{
  "num_hidden_layers": 19,
  "experts_per_token": 4,
  "d_expert": 64,
  "d_shared_expert": 0,
  "hidden_act": "swiglu",
  "moe_layers": [0, 1, 2, 3, 4, 5, 6, 7, 8, 9, 10, 11, 12, 13, 14, 15, 16, 17, 18],
  "router_score": "softmax",
  "balance_loss": 0.0119,
  "vocab_size": 10937,
  "norm_eps": 1e-05,
  "optimizer": "laprop",
  "beta1": 0.95,
  "max_steps": 8303,
  "dataset": "wikipedia_en"
}
Below are experts of layer 4 (counted from 0) of a mixture-of-experts language model. Rows are named router (the router's row for the expert), gate (a neuron's input weights, with its number), up (a neuron's input weights, with its number) and show model dimensions 0-223. Each number is 500 + 40 x the weight over its row's rms, rounded and kept within 0 to 999. Numbers have three digits each.
Before each expert's rows: a language model's description of what the expert responds to; "mostly gets" lists some tokens that are sent to it at least half of the time. This comes from a sample of Wikipedia text that the model never trained on.

# expert 4
British names and places
mostly gets: " John", " land", " Church", " Henry", " Mid", " George"
router:509376558507506480477501507480442467528527478418462492554534530468582571486457479435522496481525569439472508507459439474468517493572491509461481511455517492471446524501504451499441505525472480506412539512567474507504548500431551523461541483509503471505547549522446490532521542598523541439530514534402501503485544449500470494502490546559490524458565447503511462499458432623543541499475439486455470455508444552471538507481493531410506503519476458451529503468473457535478488503503560481451474558523503490472481582541514452461534529557448519465536443550504501493475422496503518520516511498534504512542584479552553424438501545507538487557557510457481507544515467596555485484462
gate0:449515449508495461496461476496479481509527522486433505530485481511503435478559503561444481531454539463546426470480487474487496499480437499456441531518491511513495537482501543514422539485478466510477539494520418418501526548456590511453513523510443464516504564545438480490524493493407451558506540495485519555520459555521495481541448539513461436492393480559466392522522527451501487532465442457505497591449457519508544527487512519544476501524525487479506439448431483484491541490490489513516457509502490425474518551464460481479523518415483529460546507517480487501481433520590554495589484432461478517579486370460504494435475571569450474537450515506469482439448556524495526539444
up0:505504506523500499512474483503482585478527450451511488543570510559475468451535505510384535577542556457520479457503498517521527519578516510413447518540498529556521549479478515505450457479435479423424548456513397520513499489480543454486480517488485524542504475498476475509508566570493506533483561563502529525523484512514452499458504493500518477523431475519523465541508523512521471478513451465467425523483425550513450536472542518527462500556547464459466460470462541557586521501449502488468556516574515545463505458504448437486505543449506504447581553528489519523498429458525490492632474478512551525565498457473539554431466543485543547569462478537512508448475515588608518469479
gate1:536519493473497509464444566482526526529488478501562502497493512547483570523525452480493476537516516529472458465464529521511493456496454490523546501547553466474480469448470451552486455485528606415535491514529572503575561530518468497513493495469616512493488546441581520515509459579494519467601474439503470425456490482512470531528439523500554515548437546557492505506523497502495530537602513541495502521457507496487500501575516513451520530499527486449576482449495478443514510547486484491432424498470527588543452576537477536463477472509438466462490447462569455526481486495448506471504587456492516504541472525510483488511500492535570565533477458533481516475508450553588505429638
up1:453532445467489482526557463533510443525460455555464439482523500488487423501435544505567537480470514439487543468485514401561442520405489496493452515528423492491524505483518591539513577493469488502497560490479435491410471496572441510505493511498468401484491437512489496473563463392444432503450564491524507570533504572503548472501540522488536504486471484458538484444483528435504541481511532565515520507522542458479515515494451454508459431489485481592481466488477486535465465515518492489545534512503429438444558479447516473527559485486563519492532577513473486525524525547538440532513453543505445470481500506500521525585440524489459465527504542492551495485524535388523532564454
gate2:427442493526490514512447525560497573486521511481550453534542525562449441411561526546464504496537439483487470485493470463402511504619464480501484532470492523507500554561506498517458536534507514513489555521515412501495462495469505506521463513513477484529561505495493416533513479521501479456441505593513487493440490522457481580485510467536550561431582430445536423471533539511542468509535454416460478477497446516528500532465477508544524520491571528486531500465488553554566536456553458527488482515588486511461517505517425517494507556540483497561504461507519532498483527506510385420538500461470471490554494504517484475418545435517479543509468499492574512515519610554565484494533
up2:539536447459538464449459539471481455509477526524409500536504437470489546583414448524524489454495517516490535474513508530586461557459442562504514453491497455531490479466448522485514472451492502510476464487476487531462531464555515491500533528476527493553467546477595550510513470501465587522536458482553481479541502493584479459500534537387515452560440493538455568494461531498526562478524580515564535549540523469469511443459493522481518515515430499505529530555551506487487496492456540504492498499421442469455481492490576475496487510420567536483451585530379463554542536531482525528465480487521537421448462549556542531522483478467467539544490477541417504526498456430439536511514
gate3:520547478527515509506545533512461450426521491529499489530503580565534463519510579490525443537411454494497507508579533504563506571562421484608541508521491461569495541455553469474544466534524519480451477486501545482443487567510567505551495573496553499539543525531523422592483410549498502464537491527524478451521531393540562534464461518512470442507472461503480397437467535467493493563512480489488536457494455476518484501439472459489495457483454461465523452476485547523539503595492507497500550553483526605417506546505493489451528534456477497471537492544483503500481537494502560517469508467538489519554538510519503528476485515415504499513539526499475507522553465492486413412550
up3:501526546524522572536521494499437502507517422467479534511503465526551448528511547453513528507522508489469555492545456520511565538546479502584500495441492466455549607506526498486545485581558518504384534489512492450557512543476507578500485532470477486500477583491529507516511494496507484453538489458503466450472581414465451470558480476490487511506534467534477486472453559520518491512465527542523535485457387416518529457445535420506508489490521486518507456543424533494496462481541521530493555514468557464458507497503534434463479474504494536517560432491427453482562513557434574476512530495519450461486561410493431515522456461467542547475484545423482468563572447427444471494528
gate4:414478423419469517444476571500453510481500512459528468547531473554512453500512493506517546530495459499521511454449480511490469502496442483531498526503567513498481509530472521478447491469452607460543522482483483437512505458518493438504538514529494536415491547514531440464530539391551502519490508521467505472452494517584482456527429454445502453432433516550519530492469492478485494478507489528544454525493504488523475532485509477491511483453581575505480449514485473424619542515507541507512491451498484533565432542520447515510510470566478467407487451481493469567488551515488412446626533521417498469527506526508465557464490541504471553581470617528481537465482495525528459522472
up4:517535543496503492541564433576591495443457491537486485517484481496415489493509503512531485457474533510511542514500500520481520488492506515509489472519441480496480504490547500560552518561594477540519487519545498513465473550524510523534481521498510475562454462477440530499501438518443492469531539435503464502454541438500511457497563539569591536535477491443517475472534575490516472534414528509458546503408456495500516477585505480479452451521344470526550501450440527537511454483537477486503510491430443448510532464425536553494488509490526563520520525567532471462518443490526543565425463526517522498505572512531537462542489488525509466415553421468550496537529530416413534550555
gate5:570469548519529527475504476493491536495551487514499543486544521453484554544507554494473524506464517483516470607494460484455523478468485567458461571598498458444521478449551475445394485520461445555456493463501518464490513524441491472571525448474534560483600497514462508489519538542513542525424500503474526504543539493428540507529522460510539524467605570584509448514467447509474476478507428528467458441460504585553485513502490487464540536474543471461491502503534487444482519464499538528513512501485533539523442504530482441443517484413429533434488504535501471565437423441539506521455471443523452519544487500491496461515577494502541496492503607520499537470508538592545535481428
up5:597485488495494563492451537416502514530512515496563516548449521565496417516551499471610542501476445529566491428377537542523434472480463523511514544451506550519494554488484486501472469523513567494550521463475508493513503507449495592470509466594486529547510464467469515589425491502486433499483450556523504551512457466510378517543514519487512542461490555421479507464487486487527467547456467521435506467507477509508519502504507493471504540531506494428532488531539499532465474521491464563570507569575521475473541514495462567556479521535529509580501500500455495460465485442524454526487457569465554441503545521575486454500486449548503602530514445484559501496491500517483450512542
gate6:476509558539471524486570483433509485492537454512485528525547605535508469453466497518514476568513531529469538501455483418553542502497503543449501586531494527562395512536511520481501528512526508468482448541492501527539500451472528505558553457447479505454507531522428475541525520622480552505511470478493500562447485412529434501481449497530526433560496498552500456441452497517503499551455471476457474373508480566492504517487532525475477500458460544449488446471516523525562479560534524470495567514471474517580495507582440459489506466538500489463552477484468545457534493456465523510418517545512448465479504401442526469580439511507522502538527533449517495458504495492507493477377
up6:442483524448531441474562384452465531448473482538482500505541574530522467485506550528478506483521465540528544549545527521488589453487525516465553526472511438536417470535467537564475558493531548459487507595515447508483491433468610477490495548468524432522460477555576504522445498490508528480536495456449542468527476484485462522412470523506499508449492502524417499427470510473496532520568461453562510473530478498484541504535529534507464453444565531435565506450493480515507457532492462498553569544464458495508464555465455562564509477548452450524546553563500572447462439467496522526519543465550579500513510504551443467481508473508518509567508531481469484506555567436489527477467
gate7:419484496492562507480511470547563515479526483481494510507496449476563485475484450470549605527507458513578466479532455423511486474481464480409476547559524560455524564549573552560497532487533494524555528476518494466493507422478566540426529484515518443521502562542505430538492514465589482489398490520481493472482456568506577535534532495500565571489482481499458503527539456480514526497552459574533532484536469511487499490521513564486498514581560493544547489513555460514455495486463568466496521499450543474480515524528542457460546480462544525522562552461502520490491489479513464476497516574479488458506439577484496575555510471499525559515444474471509422488512570537496451521638
up7:486502539493557542457558470552534526517569495511545517465476438499544462442458429436518560512505493521572461489515489415517471447451482526384488547502535558488544509546520514547461478504521503505485501467517506479507511451424588539424510428522466440536567536549471470532442492444538495484405492521442529535470450525515534523505479497477544570437515511488489552507576421550509516479511482554502537500574489544517483517519500526489487541540532505544507525470549508479433560432475573491550477516494541455485502497524549494443524481476577493515581548438491526518509424516597453475448468565454545495473398566448530566510497507487516531495485458490498455526519539497514486516564
gate8:458454536439550553507564422461442499600474474477469512477496504498550480458534487445512559492519507483449519548502513497509538547504499427398460538496509517403441516464502511448509505506531434489541475474486493509481512428506555462521509462481490456534507558498523518532571447547566497497529621513528559471518462434511558513479476473473410494563543497514435461537521532548510522473468462503483484474529494514530532519480489445466491454513516564463488493573487507500461437529479534508496494454414461534503484534447501490451493487576459467564495492423533503509564458445543453404422479480437492482527480459452538449545531570520477505529487504553454407488466534462448569486550
up8:462397584449555531475565456518407520545499452487539510426436441476506464428481562502506474468512545517497500526471541482514535487480474457461471516508561600476522509473481471476483508590471450473526475498526521467519485436518532515462449475541520544515550535572516609470556447581565503468473540477489531523458488442454463539507512517482505509494505506497442488507495502553493555451504450533463519442511501532520495458479539473477493490510518454512471566492592360533441427469469520548506519478438489521512486511494472467429534546576507489570495493416557498485558478469492485427475524512499490481492470476495575441544505544491512523499489498533501437519479546437404501504445

# expert 60
Nationality and ethnic adjectives
mostly gets: " English", " Indian", " Greek", " Roman", " Chinese", " century"
router:533452460474444479513470520440452446466485479434505467554537515495575566422532446464529533480529553444533570503465522448554533467576485466449529503489451464504460521525556545542500570535444541499533547498553502576481504525464537546503511501532533455536533485511442450530528487537468539446510522525411537497507531509445492481530501541522478503477508481511520507433482446605514622514506548501487517487480456518462566520477464481420528458516475464437576438500507409522535496579518529478472464505530501470490439524574546505498544460519484517488521501446474480486467405557523484563475551561498456494599560428527501483529431557544476496537522528463501475503518496548564523476488
gate1:455498438603526478482515507500574508592465468515551496441463509544490458484527539510523548510479532524520443621491487524486440503444538537435451538478540500497526462588457507496466526509442438508515467479510459542465526543517413531508448486502508466554429475490505512504523503533500570571439460537476469504492520529471542411455510515507531492500457554439555468563577417446588534550505518517584561522483458386530454505462578514512503537453541484468489442499503460557547438473531488480490487483515523523538475463514456492558509506520495589488517521480473537522512531553503536497556492543508509578477538507459520499487495476447527485494496464464436541460527547429523473508420
up1:459533533468505477544543460437544512540487468433501518552532578487518499402508501483522532507424514554507471626526453544536520565489448516468571477494481487506516459543477497464487516505574497486495535519471512482556476457515538449515461555480512463578440470570508495553430534503538529467510479514471497484530510635442529501493477499512462604490501505499490513535483504500505439482500576507574595519529506502520567464475536571537497544525536568445493503566524537521549491468513545461529513465460546537526512492529430437470471459545541543520472501488468428508508537512532520566520520519517502486488497543486446469488540434499503469461496547520332547520559503520538459527537
gate2:570439557518571543498485503478516522485494503462565449558507453538498442490484487536554459466587533544494482549515480500557533507545463582532439545515529483499461535502450487496507561573508569513475509488475491481486532574458491551486553503568480552462497495514536480437478583468459488506521437502485507538545504544500566406483415517477514474442518560512463494517537486509469480523532540445535507447587506503528515454443499495508558600478526496479510529541474531551572449498555505479509416575476524506531439526522525496490456462507558519442541458546512573512477477462482553508504566512483549502457432472476502475534515388516601547505494487512459514490537474598527422492507
up2:441493513487520474443510538483551523439516605488521531465528479503479493581518478464455528510494495558535485496507538509554424517480448461482441444494535494484509534518509528489517475546518555513528518465495464552573500506447454522505559490481557517494544528504453543560486580461513453510507462466550467506597568561455585450482514499415477481477492536464453490445522491468449508511546567523574547548580544489519512490425457465445497520513534479540454507587496439520473478423505481543464540519435477538563561483422497462451507469486526518503438472491470480437530500434448599469529538535494512442465526391457481465502457503569484487489513525492551513545537539544569440490483
gate3:512488470546582489461479501515434543521532432533576456429492463507506510485520509475575533530517438467495541510471529493553484493487483501488568478500477540512542455478453455524446451514447484518550524529514483497521564485446551536450519492437446463537496547453476582477412575510482479548457504541516528561464543451497486480507530514520526432520483561554510527459505477563576434510536438557440447453511511520499531483534531530506473511401533481441497563475448542489537427423494516542534533544505445420447434543532582509542530536473498438470477523474478440467449459513500469538526455492401481455522524481556531537525484556435439565560495479536507504483473502517495461494578
up3:532511444539606512538472515432477508573528441517570525453508490535503523521579439500521571489451487552517543482498568434555519453447461500476527480477487415538501462452482478506487481495468499543484467510462579552528525525453494490464514468428495458515554531487491568585474565521460465567529536528481488511533493497419491472501463491565560458536538588563531519472455487534588519445505489520493483464475502525554539517448507499506493537457500436450497520441489529474496424489480465517500473518469524467422399497579483473531536499461470458481448528421455427529464502514478502502476538575445531542488528418499508494592455531458472449553495511559462459443488513480499525441500
gate4:502515469523456557519440569434529529522590579404423493504451532525523466434527445576467540544410492455441515515482541490510473536518508572538478507486484466479534549524550453449514467478501486522507537434480466497463524536455529518522490509484538538539533517554429456487484408462472499483435512586451444479549525491478529508518496537550567498498521515518458527479505510537474484460481502445515503550422455532564441517479469446529478493585536538513521459470524495485548494464504447507511462455586471548432473531574468463464504502529515546501525475500491558540538427546490476462553458609487555560463489470465465519526505524503544450477497526513441534430499504565520487524401
up4:493470477485483520562462548444472493452517535420427522469531498520516521352563488505490574497470504501462485518507516561504478545576556586439487532476519512514518540526601506465496507486523523482439537536496495500552528541488547488459497513486552457591489477528481489439563463525504519456496510552481439559542511484491541570512497496523556528516510516500422526442480469521502465500536517484522560508495451474499478457466493559517488536514485526507517500508456460465537410444522498408455426524568510460433551524496492501444514516465524570522434475505499581505556525451493471438534549588512552452497504522438548545560490459462422501386492550475462490506509462554506464533547
gate5:522482462554534521485506481469518527485460523521556499535483446526495552504544498493541544517522496494491497543483450543496480536574528482529551551520480573507518461504436525484502502505453493479470476537517495492406503481470495514478536561555458478444542512477521509482551529478481510497470519505485473496492529454493585495529552461555497457526462483553429469435490517534481447513497493465462433421517409477485526499521511495479491447394462573462474552477464522492581424458550561520482487443510485517526470405559539468459472506571469445439541507442529508523491464546491463441487531404440495511570565444561481639499506588482473598549482491521536464501528475529492424415490
up5:509493471548530513509503475457524544446509522539544508519521486556483487514511514534538561515437494517498520569505468506542550490584506488547503582550489542487535513488493514532530439491506496478452526529524507510422512525490492531413512565569488490512554521543482450511557563493494530497496543484472512527534520478409573541503497478507496429503477516581430498469468512522477499553491476466495484440496387476511558502436496525476427469456465517503503569469520485486523354467529524494535475524471444565528504424473537481448435467499495479459562517482500545512498404527480499456479543506493513488524613442559475620544522552521499555559504575455497456430542483499510414432514
gate6:381465623531479487471573456548436500394503459535482503431534534547515505494517531480460484520453518500598511527503534491469513530567523518513495537487514593458430533562493535523452537462459464514480501521529405568512511529480494558518452479476550517471524475525493426491488522532510492492476475508386527531496523512434463525458534474507445541434480457554496511543512515493472516568497447492519455429514549502470612479476481502488457496474552395487467464396481519475435459537478530431491505582475524501531532529514478445483490438521474528548510498467518506497454462477561464517465504488487536485483517462527556502513497501428525452532543502511472445510429495513586473511508
up6:564490473485490487482443558463571498490528493516541465514525444464513569558453482518532507433554568469470537497465455490532505486486492495586518480460507446493550501440478402495485570512565493470443534493477554448460522528521482463506546579523449545456521473485555558468475526457528488501486504522588472474521498425565456487489516531491518434511526479472527441441500518506500472441473552473509500563503456504500393485531469492455567495495449562558472602547491534556519573432471511591494536435448456469519565497407527447489473563492501492413453545482491475482541542477440554434512502500506459518504496560476476506465467538550509540507484431512535529503536539489423516511461
gate7:506534441534564508519505437496563492552450497530438514462511571499484495451517486409479480508535450557520548527539415486458545483487496487488498468468443575496477494506436490489461495455353469562545478510511481450583476519502583521583476516520511530453586478508540513523490526506467484484452461510447438551459456498484532509458539520467469501493559488489467508446469550445551589528475522452518483421500568462528513514483528461457458435430472534471586505497542503457481467545550514563524510473505537440459527510575562535497567475484513488433471450455419511496466507581506452470508533492488493549537471505515519499496533565525578515524499466450519499410482569511494498525502
up7:498521548536534451467457504502478528419471464560539504550545500431522480526478615487457460495710531548524545517498543490491551467444495516462520499459527489513488471517519562515541480540398449538480486521486519559674540500494485500496493510560535520499528564491493483543546510549530530528533517473479503493501498472549468460522629538552511488547469512498489444450494501527472457446507461512484532487480508505539546490430507472456516496498511534507466542512504538513486435479445422555550521523499521487456490504479484464530470448484459542499502504528521461491426515502549517491535488497518534515540523453499457535511523487457507515556498499530516630530470509577452457488456
gate8:561481462510529521499529495505522579543462456471546501579452478493520534508523452481523526487460490453482504529485426559374548531501520429535465451425438542477533502478463498479462523483556556468479474588526535541474484452522478476594519534457451498447515436542555569464472467491503520452534593497507511472480490533529519476478427505592517538526461455536502488521486502480562520587427511435542493430497502503488468502502526457511522487421512528498478462520441495501560562499516558515462515463498527437540463505530539436451529505514521523441466416514509485504478486548487508517507553427527378532502495462554466472419505504480487501492463485460571427495464493557578514449524
up8:423476531448485453476425525485475451463492491495477487369487515493503513472502483475513454485554516442532512494489531421591433507525540522483538495541537486499454467503490492522481534523467482513513534454508455486460513515464434526460498494533479464510453499462464498536518571448498461515502411444490499506493570441492444468595585534431476483479501492484460542541536524515396476458506507548525502564514530548481539475508471559452508501520449449506526522501505512506401463554522502471499490470466458578462520461474527542511475539507503483513557545445558516467508573458497407500537415547470562483526505551484540518542461464501541511573592489552463595554506480429418483568475
gate9:535499512397513469454554515461468463468484405523479548548414557518484516494431520523516537533551470512500465493482493581478486424473476506485548505500510538540418449470540513489516463484529464485539540555526560516585473457549496546486477488487493474493532533486489422489534521525507455532535463551464515498578505527483552553533504464596502570522486524522481546472464507514504512523485541562519427578466518531485518525593528517521555560487560490503474464582509488502399491480414478508504495489481483421493540539502540533470531539532526475601485493528492450504410473513398606560501482540429502434475518520550513475552524472538526518464515540487518454549507497479511510502584
up9:492496535479566454538456495461529538498463507507423490485475503478480511530477540466477506527486430516519460433476519451494465491527487530430476459407513463462496547509509542486507433488412520462499423478473457517536448468454534506541517456492532552509563470478454521483485466565562549544449536517544479511529524519505506442555520479489571469467568526525422466531548440518543548455562498509550525576522578484541536464494503541484457470519494516481551470521497482468431572427581555469513560495490497482520443529526544456509493458466487538533519514593480457468484483534463551582501442508456529438573524560517420565470533512613512566514478451464525499505441515488531426431471

# expert 49
Name-initial pieces
mostly gets: " ENG", " Wood", " Wil", " mid", " Cur", " Cape"
router:552430535481437454506507580519457497528502509397479486497503500497541519489538467490507524454495552402516547530414446497479535464540521493453484500418450477526460480464543491511458532548460518441401550495582507490501529519470492518471509491489584498515551484529457537518512495523451494463546539536451466526476511473452430469527496509568517557463518490520563438500490442581506554542424473517512542505491424540410480544538462569411489529544498483480529462508447472524497520553555539428442491510481506518477480529541538435473551518471451459469502430494527492495473485502489523613543522537526484536593547455553428497520472506510525516509497513470480530462582456565534437486468
gate2:554441507537526443508526507548484562440512495445502556589508548437477551584451588441542550437536534524486538504502456489527504553433464505533505472448494496514547502515471506443484549523491465394544521496512593494516481512457507432493502407469488501593490482508498554479565482480514499500512509559524507468391475455474513450527502489539454501461558495535460510539507434520476471478460503435491538558522548495487436496524466482423479521430536556539480498485460472455472485503527437516500508453486516486447559542530533550476462475571486458510514417402443515544550533499517533574520448470552467487473494450536492548457465606499469525499456515494487533508468482487451445470534
up2:526492523476480503469513471512518535460541431489567542539484553505443466523458472486553492481497430506485496608508465530517527514496515461497449478459495456480557448559473553487456619537484411474583504417506516488456471496457426450519529482470508503554538490499525552503429493467456508499551538570498549474438522444479492538478547500438517458430521476565541481524551435512429491561474531434426491504511527529502470556473489521439486587474498569498532523488463466509527512474497555495489485456424478520518493493522593566450529560443522504516566480521400578570469520503527544570508498507524527458482503490486489562486469503539486509481387485527487507503483438456501434479535
gate3:508514529580539517531535521593519452492517582470533506487463482499483544424489551517511460492455519457500523500486432521458596541607494460527517496468464503527516493518447472512400508489477540505391502508511514511498568534502517509484541502509494506492494435522426482530466493557536425550494512507511476496464496486471540527449509540541569561445461464498529508503506486507448508595504447524456451509500499517449460542473543589563559568500491485532530516548492401548549469501510492508510542509548563466477504562461450517436491539489487572483506464558510484513488521463553461566530486452537548589449526464600439430551496488413493504447512465474482550449507511547470551480537
up3:456533522485468545509529477476533565557461430487622432505521519501519487546468493491528530505536426473502471556465548512462431448445562518505440528486611534457481468500534467538511485500517511504507505543459518541437526566511465451490475506591468474482440472502520493511444523393463555455511537477495574510529478492517494460554526478550415436510514499499557525532469484504446465531457550489533562452560553486519531463536495462480460492460506494506453484471446579476445501455566468553479439520447443483493521466545546460512464499551532470529563606452524579493505468534495532439511514550506491450523501537447472521490478448498591510514532512462551516549498499414476437543505
gate4:531528527451513497503517465528455529549557479474568486527484465521460507542521468549478506509512535446604481554467589490553548525445525538459472561475461505442523440527515562424558483512519450488483588506504525447448470563535505499451517517485439540483510513548534568477496543479478527499607528471510448493598511499428541458536581476514477506493434507579511464570554446478542471495551523440582557478500503565489500539512494479456469470462488486496527450458514494516557507563587554502519492456475453506512514500521501502486498462494517476520560527462479531503524445617523545532478518486478446470580547443511431507475500516564561565481464466545495492526565527456531453499444
up4:454508475498463511515504551466530481475506512484515514487563530513539487477487540421546508454517433579400464448513505507477479414530540461520515428532534459479528554498446453525464498506515517581557414550488483474506506490505437474502461470494611433489497439426512466506505468484501483529418475529428530496437479555526507491495448539521475521526546525389523512395496529497505534446473547525450451525483517438523515449468504475525486507598565468551508505534415511443447473434426455489511479524498521471530483486510481515487492553522482554522485493501484446460523465464477485428458491524445598544421415562424553505502487520457528471471515491477515469503487545506477555532553
gate5:554500488504430481518509525505556533526523480552475559531504558443528473522465537558564500534434521494424475385546476512465477430510446516520453490501429522566447515453476485529523521523497537520431502472520532498551617507485501542457444507475494523515489508523516509485443428487528502474462458514484495486489476490512471485459442471489474497481519532523583441483468511491535525548434467528508497503520470555494456537602486542500460553478528446487502512504433482541477523525489501505472481538526515492474447586413460551421526459625457502458473468560550454518455470457509522526513528418505520491494563490454444494542533439588530588484507545436512492407501476538473508411532
up5:471499402493458541508507519490552513575512468553439500576444564517511475496493397490552515524530521495457481515568435542460517544513469416529452522496478572493464440532440519460516552528524504484500515521493504473542491590537425486503511536405484478427522505441510495530498555505431519489490544534462491573505472484490586545428529465530445485489434478551564503490490422505529505485428462519536460528529525466467530498525546578520485493542527519553570435507474464515486522542525531507523470504531533515484416573453506518509491525544450503577487492517486490519464496594447559500483552534565513452534537550495425460525516483494549492509509542423546430478505476421492455451480
gate6:478520457508491516556525518433514540565506510547487512511555497551478513423488539508462544492523531453539512480524568457454410450487552543495505505439487520502523453457475499464431491436476570433565509460561529424489491545493580495611507504507557525490453496499513537528476502465476477503557510537520527538556555540545453446488483496562556458508537526473521507474496465490534482478484517586493567446415516481450493545540529537429569492485577471553516443517470456504565541542499453484484477545468413569479460498549480467543534536581466504476525499465530442539477469471464537518500524463473394530500501503465452482525511556476480444525449465558450508456470429542583522537461
up6:510485521464570546468487489499445477475515456455568482462441528501540505522514496478570493499477445522477511470502423503529578542513452446505497495556467490480506529536523582462601523497529446631530508524446480546524509526514409442449477479495465485461558491469492474396474527465513441496459458468474494486485447479514520516551523455459433504548424503513486504498475534497524520520514497421507470553515506449506501478458531433538481516506453558495465541471504529446395473420489492510506566444476513455518512490484513511478498519472519483535454510554492549539569498515532464443490509527500637473499470449502553523536503490493533538455520522464540522589487536347416477475497
gate7:478458577484451484482482535541548488516396584400499533500467537490488468420587487492515521556540511429541511529429441483384564554519448432435501481507486453457478476462532460537519489517510486508430498502509537469485460567428524578476527499522584482549541547492471547459478497557426463458485447508511447492523517524468517518537480439510502575524568529471508508539530496535502455481474480554436530499473560530478485512438555542487543503500530497480453482552499493465468475471590522387514495474461515544561517461483455518461511523476474508503451512413449443490449502484542537511521496503548535452466475498528487517385483518552443494480514561454499467479473496521507513481468
up7:521519460538494532511518567459443523495537500548475430455536512540489486549479480526499457481459532482510546460610508525577476419500517548563502547484525589567545531512497487435504504483515460490549491470521454564456527465554567510533482514485446506462494512525514366478474552460544538516486543548468554526416555510542383446456457508506505430469501445537494475493508524562464509526548467391495451475587485506484512523543469457526475512464452597516496540440485499538531495493441485588471429452504496485446490550523549459454495508519531501469507516564517547486493497503500490527478415518437459519495494498487538505546487475508521585564512456523489525531560528504443459512454
gate8:515496551589510564508495507536551473651536488430550510465466552504432477507486506486517471533495545505479518497430493489507524457503576517504432457519521545547490501530476489588460583507495485523450544480504529588519533482520545459554453499486476508492487456437488545441477453551426488498480472459590483486500495525480435458483524468535553547533528518519542454444519529540535499420527523464520571438489538505500499545505500474502603568456525426552573567497490493574473494501532457454490466448446508509481441472501525558525531558472508518486490464504489488435451508574454502466552510490502473542482493501512442482547494531592511493517535585520512534495512492508458387484445
up8:500523489508484496443550505533507500424503499532521511465481460435512540497504481520467519502524445507463594429473459508508546437509450470470535515468521513470550461428539427510538422540532464545485540534483438497556463551448465470539563486493534506456511502473491522566517540586516416503530497436485516480500453471530489490485444530511455508477452485507528445515478463475433516474525480465538538533542513517504462427574488497490452480463502481528463526405497410488456470559432435481487552551536495433571502498519463587534562499486481523564453469481471545545471472513547506561394479521426590471463511496517473505498515609510448439488489531546541509569465486437576547473511
gate9:499483499531535510486546546424497531627549541472534488436511443477450479489504496541564581498411536513486485478499486546465503466480479526476470493518526430495572492490524522455457486478412483452434497549547551464536464490490549550493462502484526474594515486502500506533415481523472549488482514505451421559443513516486460460466533476484502528472503510607544452473507490557564500385512488522497551565496469599448449560435531488510462541566518490471496506487549461482491514476555557473535552509509521587495501495481546470486469504498509505544534542471449553508506517512485526501545490476502555603504489464476491547479494494474590590461535467491459460447476574542578484488468
up9:514500537481483516512466436490471558533510524530493494477545487503507501464535442520456510551453508463478551483501450434563465534501530524464511534539480529586501518470457546507462508444484555451558534511512501589544513445480518563578477480442449511501574483559495480542486457573476486470523512553547491502455526558538483496502532530483502490482509494545432502469407554474527522463468499480452511487532377471467476544486494462510521508513433549541514536497573536547501573484550557441454486407514525511473567520453451568453551539463531497540501513475520502497492582480543511502578480532507498514475519486454550503461445497643491439500562499526479517439518499454384424447473
gate10:527510478506500437502383453467493477490464466446527483531486524513454405528591514507450561506441459517466504488483475501481517532504490514527457443451455521527544516591509520470471554528500456445513470517494474468492414508523472487538460526537453510460462562518508501429554482457409456557518540551555477546458515541576513474541607430419526463482474470426536500499440512479498510500449507533497493547427509471490473473474534535473468471439507532477520465529503416452531490555530514496554503464433518442439520450506488542474520569500548447470511506490526544474528516490412489466543522519471525480454468505477486523550410529479504460478570429485410498466472538437453446569472
up10:549512485485460474476409475505492472474487461465552541496504497534502497541479438461473558527509526510495528499507441468520426514541493527496518463536502498540524499514602519589568570555573480464530501537556513472537467542495443575542487491493439543463502513491536457512550477534397488487523455449557442517482472490493516434643526451475531526464447519513551477496450482522497529530424506572468401496447479521519485483487529427517526515476523567464528535565488517468537483539530521498485551485497535505434485418501556595530493554530538449580525451527516508499449543541443512525561555546446476527518497572502513521559483452428516552473548458482508510480465446531519438525505